Experts of a small language model.
Experts: 96 experts in each of 9 layers, 64 SwiGLU neurons an expert, a softmax router, a shared expert of 320 neurons.
Below are experts of layer 3 (counted from 0) of a mixture-of-experts language model. Rows are named gate (a neuron's input weights, with its number), up (a neuron's input weights, with its number), down (a neuron's output weights, with its number) and show model dimensions 0-79. Each number is 500 + 50 x the weight over its row's rms, rounded and kept within 0 to 999. Numbers have three digits each.
Before each expert's rows: a language model's description of what the expert responds to. This comes from a sample of Wikipedia text that the model never trained on.

# expert 44
What it handles: Music and album terms
gate0:474451554593485468409497517513583514512527616606499497524565472527422466482422477522483414463492466580601556431583469457537480534518362390485457395565472473528396586503493509496477566538394466381543496474501473525450534587550444504572592508
up0:585431538452528499502553469487484485491541456474557567468529535482529513501666525511444453545469533476476429514504498508490461435478475547472557550414486498451511535467426443599488480440575551577520400494443522408523479502536438469416480524
down0:538612499500517496463508482478522523581503473489444478484409527498555487406589486454529521639473481478522454517560432402489602545472480480495510551444623427472430589422529470481400452576497536468581481504479520519532472506456561504458502517
gate1:455526454436534471549440517506535548512475443556513501471552520566564448405524399533483469523498515481482482491472417439423558542514476570500510507502476512536496523444532457487467502502503540640411341417491509519507506524495403533457388446
up1:522482411522461496468488559496454382468488458575432499506519513456552588606510518439412393433558517589484536527455500449487418455526461559430481526461472497589558515511525605452502474481538477496546450553455505503463538532469512466566518535
down1:563539494459497569516497519488614528474616477552520505451431499497430426525475440517536458477573496512520496576537434430536529534439542360411430488525456493531411496467524515469480497456515473557514490473509494470483537442513455502574485519

# expert 3
What it handles: Table and list delimiters
gate0:514547485544477507457483427493491458467542476442497514489502516531624480539507440487507513479451481543452520616528500542588477608469536474592464403447497422534453514459516513516477500498460552523479498496444484473438485564562503440528439470
up0:464406518497580602576503515389603453444486523499527445556534447488479554554494625553451494509519547490545398440470544572545362563508556507446577475456489495447525481477400597444518500595477476452510421475428630489471564478453522549516531482
down0:545529490564495507483491455459589518540568534438457505447457378444429516452547544394470518442537568463419521529548375459566549458569547491541483404491405415495497538512485492491514473571474611415456482416468632429456423516481564446527452451
gate1:585497524528521513575458564408562520546487625579562473444469304419498512446548555589525488534554578416509542448390470458535468494488496498451540449413475467635428419540516480486552512516422541459515573494483572437485465393424505492513582544
up1:504550467503480516417567547526485552513524405453482522518558521423464464509502526437494557520518434569511487534574518555641527527474480504577487577486510490387614542486582498463502533474615543518445472493549518489490506520589516554491428486
down1:518506563440518537453516482488498512541493461455461488499436503480499477498457501512538498480602478533441513500456392475594506555386504502538457555448535478472540530419514503546452483575510471462441503530515435551516507387436458517414540519

# expert 20
What it handles: Infobox field labels
gate0:477554460551482588481513446605475518532577553477554602364572459513503493550592500583531454556513577579521463378556555491534486491457455472428484490497553448433455459589609526500509485515457598492498541549497528506546519499506520388474465490
up0:502432540419498506501454513550471511446512454550470458462461520539492430460468522430502505540538426438504534581464482519438586488535533462554526471520425579552513476432483482505506521526457423531503445504413443492496473475507481570488518484
down0:451496499539520484499493477470459446432546495479503516467440564494445499511492581426653579563489518522463463513482524433412556461368523464524550531517468410447509454472501479613543545510429474474547488506493434510554484535483316414538540528
gate1:433425471542484541561478598506421469546511454485538506590438457582471520547492411463438465460530426608487455439607527498506462520460497545480460529504562461536517459545542491484476398394493490517454604452589544414485532494586452454584494637
up1:563541512558561561532416526463495474501379507451545505562463455400535502468571447498484614547511559472533542471445511456447598515467535518447589499411464383537472431490500471462535525587496565616457578655504454530542493639523428501450546539
down1:520467546498476398488508462417447567488481579441519533522482513490468417422512505400467482530568479428540513506510477506545545495650491498539516509506571477444419543517461510593500440567579403460480454558558478563467620423499429465420548485

# expert 38
What it handles: Digits in numbers
gate0:473503535504560463576486457422502456522601508479561527462515511463476432446486504532541440459541547475492507447500542561521454452440449494552549501502512571498380533615537550463527547551565462496468427408516562433410556502471445531457544518
up0:486530451567558494560447585460533484534505566471456470524629488412442556487452486511490438592525411574445500508530436549439556484500484514509556567534556534527448470504503457490389545589528557448486451580639530504496536472451467400477607529
down0:475461413586626572560468511468431494481484590366476487424599484526546522518584415464562491488474473512459529562503541537468475485515609428556516575503530509514439458512494471601499600538527497505482490452577522508533519489523386390501531525
gate1:430566400464471486427507450448502486471571590444557524559524604492568466462496434383560495533474555410436458513454483497554508520499532574499537498475366494489519475562529495498541566515481497559504450453500420473428404485442383517663560564
up1:448490460560504544551577457393459496497564408507485496425408556466574514504522546393552513546434551501436559510479537524445569460483525502489509547564524515457512447499505481468572576549520424630468499453499504555446443493517504561530588462
down1:516485415504522527478471594552579441560601527479457465479587595536504476448499589497543536511447523480475445427468498473529569568565409580497482516471562491586457499507427438527371511460513463418550432411527509484483473500474302461473509471

# expert 49
What it handles: Sports stats tables
gate0:483419593467443458534501509497495536495531554456520448514537472519416584524508562464501474544556526534548482447535547568472466604480466449514495521517471495416429501505463501523513566492544563551515489529446616515541500460503563431461472521
up0:420439521511467500471521528512533478489514499476487496532575496460445500452478540504422532568483561555534417464517395499425516517461535577535491466507444547496478522417452579459490446466501509537515562439567546385464551515490472468416484488
down0:559438477436505469586521490457534419517476439412566552523561535541481604583507462471533534548437523461584433448481426467462526419555528437624505437473550473459501545529572562501444426490384558525491439539456623545445336403469437505506523614
gate1:452414507407492537546509562523545470491464473410494457467578451497533485545481450489577529533493451508503516559427524542498611559496527466476502464493585445455487527456500441460510542484383417411386408500479526569571434352508457506588498479
up1:425453505528340449456494541486444545486489606519424506513527476502521553536536498488462500547509501481598484472492549525533493409537578469505552443492464527467484491566522493523516457579505541531424622492498481532500543491539538477485480494
down1:517421522510429445460536519467506535498510503467513443565498486534546486482463561473508521477562487586446440521555419523554443478402563448498473536549490451486554548549443515403424506465457431478502563525538467464464579502597552542474422489

# expert 55
What it handles: Years starting table rows
gate0:363590463428573518554470506428499558394485511524485432426567457508421449522520523458503453415558556427456564475548503595547440469496542500525494587467482606421564436519525549571569469488476463491516502419582487503494511529498490540525483497
up0:602404409525440540359449442578428464458502458555481510526463555511546522451554466500458474542382436548596458516506427486417539505502507498471526463435507426585500487518478500437441556507482500477551461512538422511525504514494511443525493530
down0:481586614527564471492448422453551460464572517473537388480547479546436468561555532542517499484523526487499449482445535502511555514310513603518472601505538586452495603539465405407447498548485465466458434563489542481520490401565611517501510408
gate1:478508532470523499494491559509565556510596539395494539517513425549510489500572479421558501521504456483520501466557410513473494472496565553568548537531461595468558580512533506523478559476582567546440541575481515481508497383485426495553449536
up1:459449595554502494492564436470437502565425517671484469489473552462578547518457514502515524527437494536548554549448597546499413523511393431463435441485579430501478438498484539507524453519422398500467504426534478520428414570503568492494519503
down1:471509511486541418516545463421593477434532561472456449545533516494556457544521462515436471509579571530523535415441436450486450464450489577534424526458483468564423462462506392441426447492515514464519426510507544503524515485506476516537525461

# expert 28
What it handles: Commas and list dashes
gate0:509446472469395463437531455505493455446536494548520519489464518579556542412432562501497513489471483499395519514499540483577490498436532484478521496466519477470444459483551489445603465572392484479548450416472493535441466513512515498560496533
up0:465468451454557495426476459604536510507571501528442472588503495514522556520511618564521464520513503546524537535501519560472489470540504453423625471468427566562408569507464493555512544503556489467491464504456551528484504466469507495606600598
down0:419462505459443554487531501586494479543612509476397543569445562486533495454575536489551514436569508498476472564548443510467652521468582539500521538400522581561481465469495591469522566520588485490525495482514513504455415550552462499538457465
gate1:511499569568526421414481528504513550532413517476530465444527472427438445348540480513543512516551488531441540449446491529547531523504483514524472520517540342450464545576563458491586531615517484490432576486413477519513551485561492454379492525
up1:532506468411430554579458637545538571491492578422434541557433493364512444534492490400449493509515504422628453540516519585544462558453402537525470424509450512518469578594522418469456466489528582533469561434466525510479456479518528569476557600
down1:429381524516461437477452446549482551531490502470441570553538540571498496412541468497540530488398425439506590448408456551498628465523464609507478524439467481422515419425528477563538474517483581480502524456499489577509553437540521556535532462

# expert 45
What it handles: Pronouns in speech
gate0:465513486488495459402510484566497478501528470566464516497512543460576470460439535496485429489476560530418532506519524552550535501511456596528520466457505484566548496521386489481477493421460479495549487484554543545482506403488558510594562555
up0:458486492478432440516502550502568530494611580497525520504472501606566406475599556517478481475513584457509451568505469394517477447483456355461548529512536503494382535407629548536554467502478520451472479476467526459530415505449495538519550460
down0:441519597560546568487475502542540499435574486592478577478569523444562523549487520513501533476457591513510496504441502550501493500500513455528551522527450464497427515522454461509524494474615415421422521563518564482542420636473422582488519455
gate1:450464501520511500448460484570522568387512449459514436469577581415418500533557561453522528540491391554434466526504622492462553570517465538528556468390503528402483482477404477546535489434522552478485529493508506567514456535438553511503456453
up1:552418524473394552482508499461458513602500584527497558461488470465581507462424448477425410481536604441537414466557422505510390502456472522421508464525478424646560448542486568452572530567452514546582514467477542427523522480499472483525497525
down1:522567564515471539593490495479425535506534501504518559470470463420545531527499521531532477558622616494419532529490488505493505550371551504458477554470564385525458466501456485489485508551481514445494478593399488508496434639600510562523591344

# expert 4
What it handles: Year digits in tables
gate0:419562337397556454463424540585465496367570472463436420468501544481504458565448537476512485524553437517439533385487438577476468547512634550534482480528479494517486499548499535532558500524395413587449437439488369462461537463531497478492417515
up0:537521554637429563586439471466450502554498460521566588548499445472443576510567416421557417448486577416487541569469580473447547428512457430532531416462460501499533454466423487461499506498528541543499442533552556569487440539471458496499592584
down0:456504523604423501461431478550474546504449502507470520498536400462489552474541538542495501517514499525563545465580491534544448482395540491559455526446442481457485513458359539500539617430489494535514612481587487525484461440513482519492455498
gate1:542525482508523484491482456422465509432539508486440432526556455567500439475431459571472453521391593505550512437563517398495529462507522527473465439477442539515463460423505460542594485485538435516462490479509464609598507547600308457601471526
up1:568481487493534509467493471422489476530590500411487483480543524462424556516553520525507491485440555491469434470524528511489592476437373535485480541474503472524530439496462499479519487485515519438570404473512527549488468555511518490558524518
down1:587493430528442584428439507502524530488467443505457446583411464508457508505572439569500506550464494451473440442551464502397482484675556536498498437471524561515497507369429549455540470409522545484485518625506555513446598553667407535512460437

# expert 37
What it handles: Infobox and table values
gate0:423542441499461486513553434512514501403471366458525435570498470477500520386538567482512497521486500470487498551450445535550509504471471569524610463519521403482509506439627477523463520544449435494432535582491499555493488501459522550467515588
up0:472536461448525482488561503529462486454498416463498454525565516470523538434512461461509421462481521525514528560548440477482448529452511496502591378546426402367564519424552564550493462522512381523392404496518513554465503561484400548507496516
down0:547536500453503485567487453524545553498486536495474480599487505486562498518449498476416427484449491443399543382472443470542524442634509470481495428486526483548489503522499528429433494482473448478507531442519523523494545490415568449427524494
gate1:491512476457524445484488480467519511465479582575559441470565503539439451439429473544495523441558459568554574423569523456507493570481492548574492410462515531534513440475478549480556495474495484497461376467450471583563577528500495469513507511
up1:495497520501567513575490434501512468527530414526548567463532454490417509502459517560504524529408496500541464476483605365511529548502538486489596455520422549539545507432559508505502573526546500620525560413439534512486536496424491481547562597
down1:370453470478571452566538403532488529498472529407596467460457498486429492517494507459537418448523521584471454543548406583513490467572411429564550545514610466537494430497528528496493471498451420403431467410405530569505574540563583480466470445

# expert 32
What it handles: According to, word stems
gate0:515486497503486497529419458551532528428430478512504412617528475451497568485531476508569354535561560597491491479423418482484554480488489518503531591441521483476528570515485465579498537437458553567484544464475545468498543487517442430463521565
up0:491437370421473470509556462510475582472444597465486447597522432503453558494495560511611522546623537563502506443475396508578383463450497363445519530449446493482528594546526485437583494397418535510506554428440512422492480493596506413429486476
down0:476505553454525521527534509595508494493606499469406412442535458455465453488479535492485518518641450478547466464492503478553435447581432464407458532614489585570470505448469514476464521371461435493608455479479473567445460444531492520422492584
gate1:555503556500603547533523429534530520486466538529500466474435451582450517520472547557448470461485409591485570480410458539558407512519468633520507449518537552549516474474468437520443459519483472441464435447383507476452527561499462436484554436
up1:531527509507419484450430529525507442582532496531471488468487570526490438513524498484446594537546543493409407521561553553488527461498511449554487540444494446499564632549456513459552570467418505550501506530545505430496405433393430505524505605
down1:491558488511558494496416542510490514489523483554515608446425513481507461535457531472424527579495497551566496459498529486511497436448470518438470549479565529440488530517522474476483598549473543555544437543494510500656547572547505494504550430

# expert 50
What it handles: Sports match and military terms
gate0:489541495420395516521617581495466472495565518365453513450481575482470555480475448454506496497530580428498510417436486591492471535514460477550549490538413498542545442494369573390494479579472495470520467493573501522416452519553478499503429517
up0:516538485429444512594491481490471441451561507471464475446440586447508459577536486496487512517424645458359433554460533565513486453501503500489484529555486486485496537496453573493453458526511423436440556464549622466430483537401535511504471519
down0:573443514538508542542414395550614483481597467441429521528469491508550603500468506512421467485497490521397504528486489543588495592568407469525405546468533548510449469576513519448496490448443507537526500408489525539494516426532569513488447497
gate1:493491532458533490490563487459510590507537542528444548448522463666555553495495443534458529564471496490566529485499542482515514600514556512483563534465580482481597508506519475487521577558478433450574485476488440453597525488573530509472471490
up1:531435528407553502553464492486560514512446535525457484546583523592495513470467528535432525438537475542455555539505484624503495519462550544533548440471518493479460540471429497481552381442471479489534390557497489485491485513553511522590514510
down1:481548540512406456497486495453435425438557532492494597477609519546443454417488487525456504417550443500574453479499462573555447528557587502495450388549392479507567499480563413491512461402547493543446540449550473519426412559530490522500473490

# expert 26
What it handles: Articles and be-verbs
gate0:602441437514554503470540530529520532564504533482458500496573506456439582427551465519512537494458434495521537464500460531543541530528552406551383499513484493534560409447454527525469427469501508560568499565634539534535473447517585519515438454
up0:467528595421551507528410519449507578474560415480517420520589480593608474497503550484447496451483432600533456527444576474530487406476458572523577534478605506395478532484502488533568553531580498416466519472409618495447542472483479458483484500
down0:548444446490421462460488547497609503501542486521507495553492465438564547467523585474532471420534618521521475484456408474431438525546527456527398538435461483561543477450494496413493497438546582529567429488624416559498544463539513536487627521
gate1:576443511487481502480516502474496555422474577561441515532468493481401603435468435361545458508567471475502514551547502438466516514569540480451497501479441434522557573519415508501449499589478463630458508561513426475518523555458492427550514504
up1:537464448429580566455412521484457494494557445496525590507508391594467571469451558469471536563507396534485455513451565516519442485541594540449552484586614557497355437488493544495533482542511552402554474451476538443390525495548535521435458549
down1:503525448466415447523483499520491554568607484478486467407409336442542419535565548481568395446561558529510481447514411554628592462498437399537494506449492436398554465532533530480461545403478527531506571513585514463506472532511547491450466482

# expert 41
What it handles: History and etymology prose
gate0:512506537583466545500513565518461490510531486478546543476505462430501516547483520471571543549478467523541446487485524482462525538503511442501391575493529496569480496527507496508460483482463528528582530453578405557480436532555486397446455560
up0:592561504554482502561533500454450455547501476468454528471481487534556471568455452437549530642513474477471480468439537560391590642527545470530462556464540528451492517463498517473479505509523483520548522502536491483513488486483458366449459550
down0:617425584444501496516443441495498468546479551448529510546612460514448390589475513509563447519488589527448431467568531514496550511595500443477506543505487440441496514461456488600491444416459424612415532403447499470550522470419463487454545550
gate1:500519429542439431472460474567466464482492548546525458467540445514454588523507488423406431561468468501504498531494475525559431454471478546589443562485436504556509468546606465519566474538560442437483520480495525501460511438458564546364498471
up1:519502532533547458421527558422430461403483492511491470552480457454436474481531488491549437494525415459515582478455565501451449484539530385437481538492527574518550604564591504418443481511472480516478429466491474558465499456428549498536533524
down1:584523504568513516501482455415541548523439547547556382462548475481599504616474515516528553531480446376468516488566535544479476513459485438536580478523471517567468623512458480513472535466473524557443447573411556579527505473474470497561499527

# expert 48
What it handles: Table name fragments
gate0:538520485465498569490558458441582585440427467546567427420463422527522530517539514449515517565444449485491542498499509514420555480472467444514549585498519507406491507482385606547571525514477444555557523467482512539488529453474527530509530457
up0:488402495523459444532477424571488499484450499512603505572538565457461482596519457498447474559552477544456481540475406403465565499497491551501604460470550507520448564512474455465500587543384549479535506439498530471588514498601433368526513484
down0:549523535493459450475450567483540569496491520476555520554391555561418402516528533481554567505452437508491459505564550525467464583518519478468516515471496458495532553544539391500546455469532501493508524516547464507472466534542430540560495518
gate1:533478508489492564562455372534515446500419533560521530505553489531520569460462481467478507586543424552478559392610542508454523477468519532512487546512544557432481515498443465483544475539554511575502556444460462468424480562459487521404543470
up1:436478537529536549402521544451441555553501519470526456420515388482530483488508511477495602480451492587532466473441481523490421593509547500512452453502451452504519514469516495458514471557412394486477494527416563533536534534469470485547480598
down1:546480553564546578527519510425553534497527503523511541548386471551496544455463553479430417478523460501468464452461408449557497546475481564536388485443394537468521505621471527525391372513511568537469473521530509555555467455558458448530536540

# expert 16
What it handles: Section headers and infobox labels
gate0:492451553490368511492446588373464446479505522512481518604460500478631477531465518420457486525446467491569443435577440452493500533523471445444561481527481496462525468497464487510518541375565521531489587450496374472533644444498519557498472487
up0:518452483539502513510444560449446487529573563443436404433538506472426492447463587540424465462530534452451492473409460545592467444476441484490460559471522458520491489482588413498608477567476508435558394506421377494515473462520572527504479450
down0:458498504550430529468419530511611517545461548496378518480484527502426440591472476496539534528485515439439581473484530520540539453520528456554594524508572428435451533483512494515439459500477452466500484531497548466507503585548602617511505451
gate1:383432554546461481498500477370471512501511491500454474513500507532485467436460448580489469499421489541481457541481509375469410553556528452514499506511484439571517495445495516536447564498469434525581496515434537474455435577431412410482480464
up1:643523476476573508476457386543520513506506499478478513450438553521492540406481499436519511479525550477525493470467555560482527489440507513435469521549501490381433478533528502517495423628554537451387550451546524526469538482492570619511476567
down1:434555446409494368492445563522496547461506492514562475456518572468448511521476529463481571479494541502494454520539531560489555459257296517466522506448499518502431418457493506404544482459513541596532552490503431493537449472558481495545490459

# expert 5
What it handles: Determiners and row ends
gate0:511535483533525476542422558497505438527519524462513553482576572501516524645529508440508564511479530400525635506465514543461486593479486503542499472524493528440481556536495489495428563484518511463533520498465524441478510471508538589447497475
up0:448468562453535480483543566503446469524402479471463502479536487629503558520517497500541500495444441457538537516428631540493505536516528572500447426568573585500399598492556518535497500483551538482589506517541447458536479463492497495373520425
down0:487505451505577463502404528463418465561504510488496466528489463434510530563605626471543553494505426441567552470406522523468443489417536539542473469488512504491490607359508464456473499513443471468505565561528586440533441555559447509523515575
gate1:449529488543482553540471493440540555413513521513470506491540604538480363528526460494534523533515590516450515503535502457344487505631554501577460496520445504447470463464429585490522457511502447613534475462577491533622580529449526475464522439
up1:416573459555501530535371568457498519521655581479462578472534471519584430584512475582391599523473580498491581481525500474444514470467511516509517479486441448472462438557489542498493486474515390573478486544439381523431503518484473609450412529
down1:572464498544460512419538445557518513555547463417563441489488523596446451488574436536497534435513485472524464500407506506466557476158479579465484516607461538501532417478458556363440432432489447545506474577570468508508482496526399472497436417

# expert 22
What it handles: Biography infobox field names
gate0:589473591502480430442508514556442484448602466490584403496437488524544438466508483514445509513519389508558481474549524507588529512502530529437582590450513510542569500553542479539510453518534494522488420504494533480595559426447485481415489492
up0:582531659558433423457519487533528488403463441447521392538449573390437463487520503430509476512492413549492509456511543415598588391465534517484562537506436490523472560523402437547507442522570569566476417509507598441597532447343528503441496516
down0:486519489508446530536480447509522400424611434522577446487500530500433500559440468470531485548451552433463522477556515475527418549625519559500505580526520494569418438482508528380555435517608414509495496535518487521487515470475498469433466508
gate1:469535405575576501434518488566528553549520588519595465508478486501475379547521590513467500522419585486499476457514521534529512482504561482501508457461525590484528559548432446475546572501465502549471513473521518539507439511499467435520592527
up1:509493455446545515498491499556447542455522525464564556539521474511561380536461477504525492479506583551519463434468641530507566448477596582551496468501493568542556461477429418523425564424454458449461466510472488560486460539507465501576485458
down1:499417520463544459538488545485576574526408483370447527495430413535522438487594540513441510509560599587384453416566393542533421525621501499534504440483523438487410525541585500405593465511452557565599591532523513526535489466521556484449479466

# expert 8
What it handles: Sports table names, scores
gate0:397545475457512594464454527429537421608440534473474439448497581550533502480417465521461546593472576430443449476428577457422467508550483454568468585531505501492595515483423502485444459580541498510532512576508487498586559500483439558455541530
up0:459440494511435562481474482560554438521441584470493487517525522545542578497483466457514544463490602543537440598477467508413478520494527529538497605482551441528548506464511520510474392466520496451406447436516556486528481506360549484450517481
down0:484581436449513443494492524519563491449420591554401562537516417487413568550412486512622482467407558562489473470491472518397456570515500464563498547442426434530499527391510612511436427406471489408446460536485411492543508504526581505544452550
gate1:419462480400412552568548441426461533479524496420496543481455554539416398430491559409495486478443491512443507535543437568566542511483516475575503465507486527566535525558521501511476467483513519577449474500517477556380414493473447462522476597
up1:572629468584500445540502499514519477443491488569540471508534547553531489567559547414526534540554469461507457579458498523497512472475447423504540561497496472459490497459499495497404573557568467487530481503450527397482495530495516525534495492
down1:480455516418367466459412498516441549535528489488518433448438558415481580574433444542542562461510466519519487523531453459485458501531330513508496544488535423433576515456455631481452508502528514468617432650416430550435488551491455501505404565

# expert 2
What it handles: Slavic/Eastern European name pieces
gate0:545436489420455501547511494538535552557404559512491530449531539493529533482483543536400471410541443543437477456507485526482463462610521554492514533508551465378445521508579558489535622483559455512594516426515479432551475498395480540479450441
up0:526552456514497492563531458501536455483399426479527486540520547463527478592528444436444477544474481534522531573453463465530478546464419548424494562539536492618433483548442371574495497564550548478594462618517439497492418482566467594564540475
down0:438456474456531586471573497507485504443528446472507471535535551426475538443509514469464383582510552477478508414490513521496599459481480496519396480427418465460522458468575547505433446436533608596499466486417504499514442446532495537441493491
gate1:421457494498555525614519472500469429391477507522467512440453471540515396502413583513506479618532494453474515426508504539431575490535452458484491566535450435455459453543486549481469489502445482533489472528464595384493614516496458503606580417
up1:517529440407500401454535489515508556559584523500399500523446467486585525440439435425411501469572483404545488553430485534429509448445540479536545375542530530472479613497475475399477489535567355565588583498561492480434389462551566506503481464
down1:451482534462538510492568583595580529511622496505501474507411507541498541483529552482620398476573451478454474500466440458485459508403502510595495457408537557474518571490582570506568568526452482439535462590475526498467418630569561537477427582

# expert 62
What it handles: Spaces before numbers
gate0:610506484510482532510530413534547540557464495477423481509568536569580605486497425429429435523453450555568496511518473485495460503422503450539466519480496555626499482509442431603429501472519490493486499418524521513598515513513440528476512542
up0:435554513449476604541510505607473446506405461439514408509521551393530534579554467492514514504471485572536386570525440578501581583530475484567546520486523443479470517469557635510512516468462488369548380343534509476503489472515506478429467580
down0:381519488530479546486486536565540546581471389550488681429481543503643507545536515526496522481518524487581456592405502437482482468640498505430555538534403492404561507474514461503428524459555473465543476492483466549540472570453491512590501477
gate1:552463454448488517460520502494570514523502592458439458511510459534489493542504535407423533538498425514526407462481474538586488663451454498471582536428557544502513482541492576496475506458459473492548506423509534563499605523511442525461576461
up1:558440500414411499488484522398486473421589467460434508624455528547470483449605521495516445511558380597467434447568541532505518470445582480451510514450479501569489428534517498555509514532504507549419450539465454496436516469507443435470404589
down1:562536538451512527444377515433561466551486429427558448530511461533536491583538557610472348703501503508474472539533483520430481514376487504498504551560491463500470383466576546509503453517452377548528449541508437512505553482488498444454456597

# expert 56
What it handles: Colons and separators
gate0:423516462554407449393500480473507450498480409586609434560474573505530417531456470413490544521504453573520477505541474366452450476474496475510473547447509468463522586434453410561470598549587534553586453528501528546495508504512357535543546483
up0:466521521607425462460468520496541479480453445524559450582480509496467450483585507500479513444571459556545439571529430501496504473415423408499549550472446482515576554529458377501458549550540531495474499511557571491443483454407410462529528573
down0:435573440497509509518540570461449538482476503481460511500504563508375473479493527441451520441416498438506561356407432428446336483515515506488499514530523487474481526570510576417560424436539517578578448465362448382561551507551439487518476485
gate1:461410568456473470460439507425548490405498563397474507466471479507549503533431559523500513557574560498442451511417537441584435496394505597513484528503408453478554567582473501492543582556395447383508529451482459455467525501529564552566567545
up1:515518516580449556517510471447591561452572410463495531465525549550473529535475496551471470479501546517490546516569527401445466458481494502541428432528440508515480480474448501466657482547525554553569510499478469512512501517538403514417528609
down1:574444546536555520556482467532466511419600600429392593486540458549473496531529534496527504497584458480437471485505460606491409456494440487461616510541512525540449604570517514518573501475575530488456495392495526581586524542481575489483572526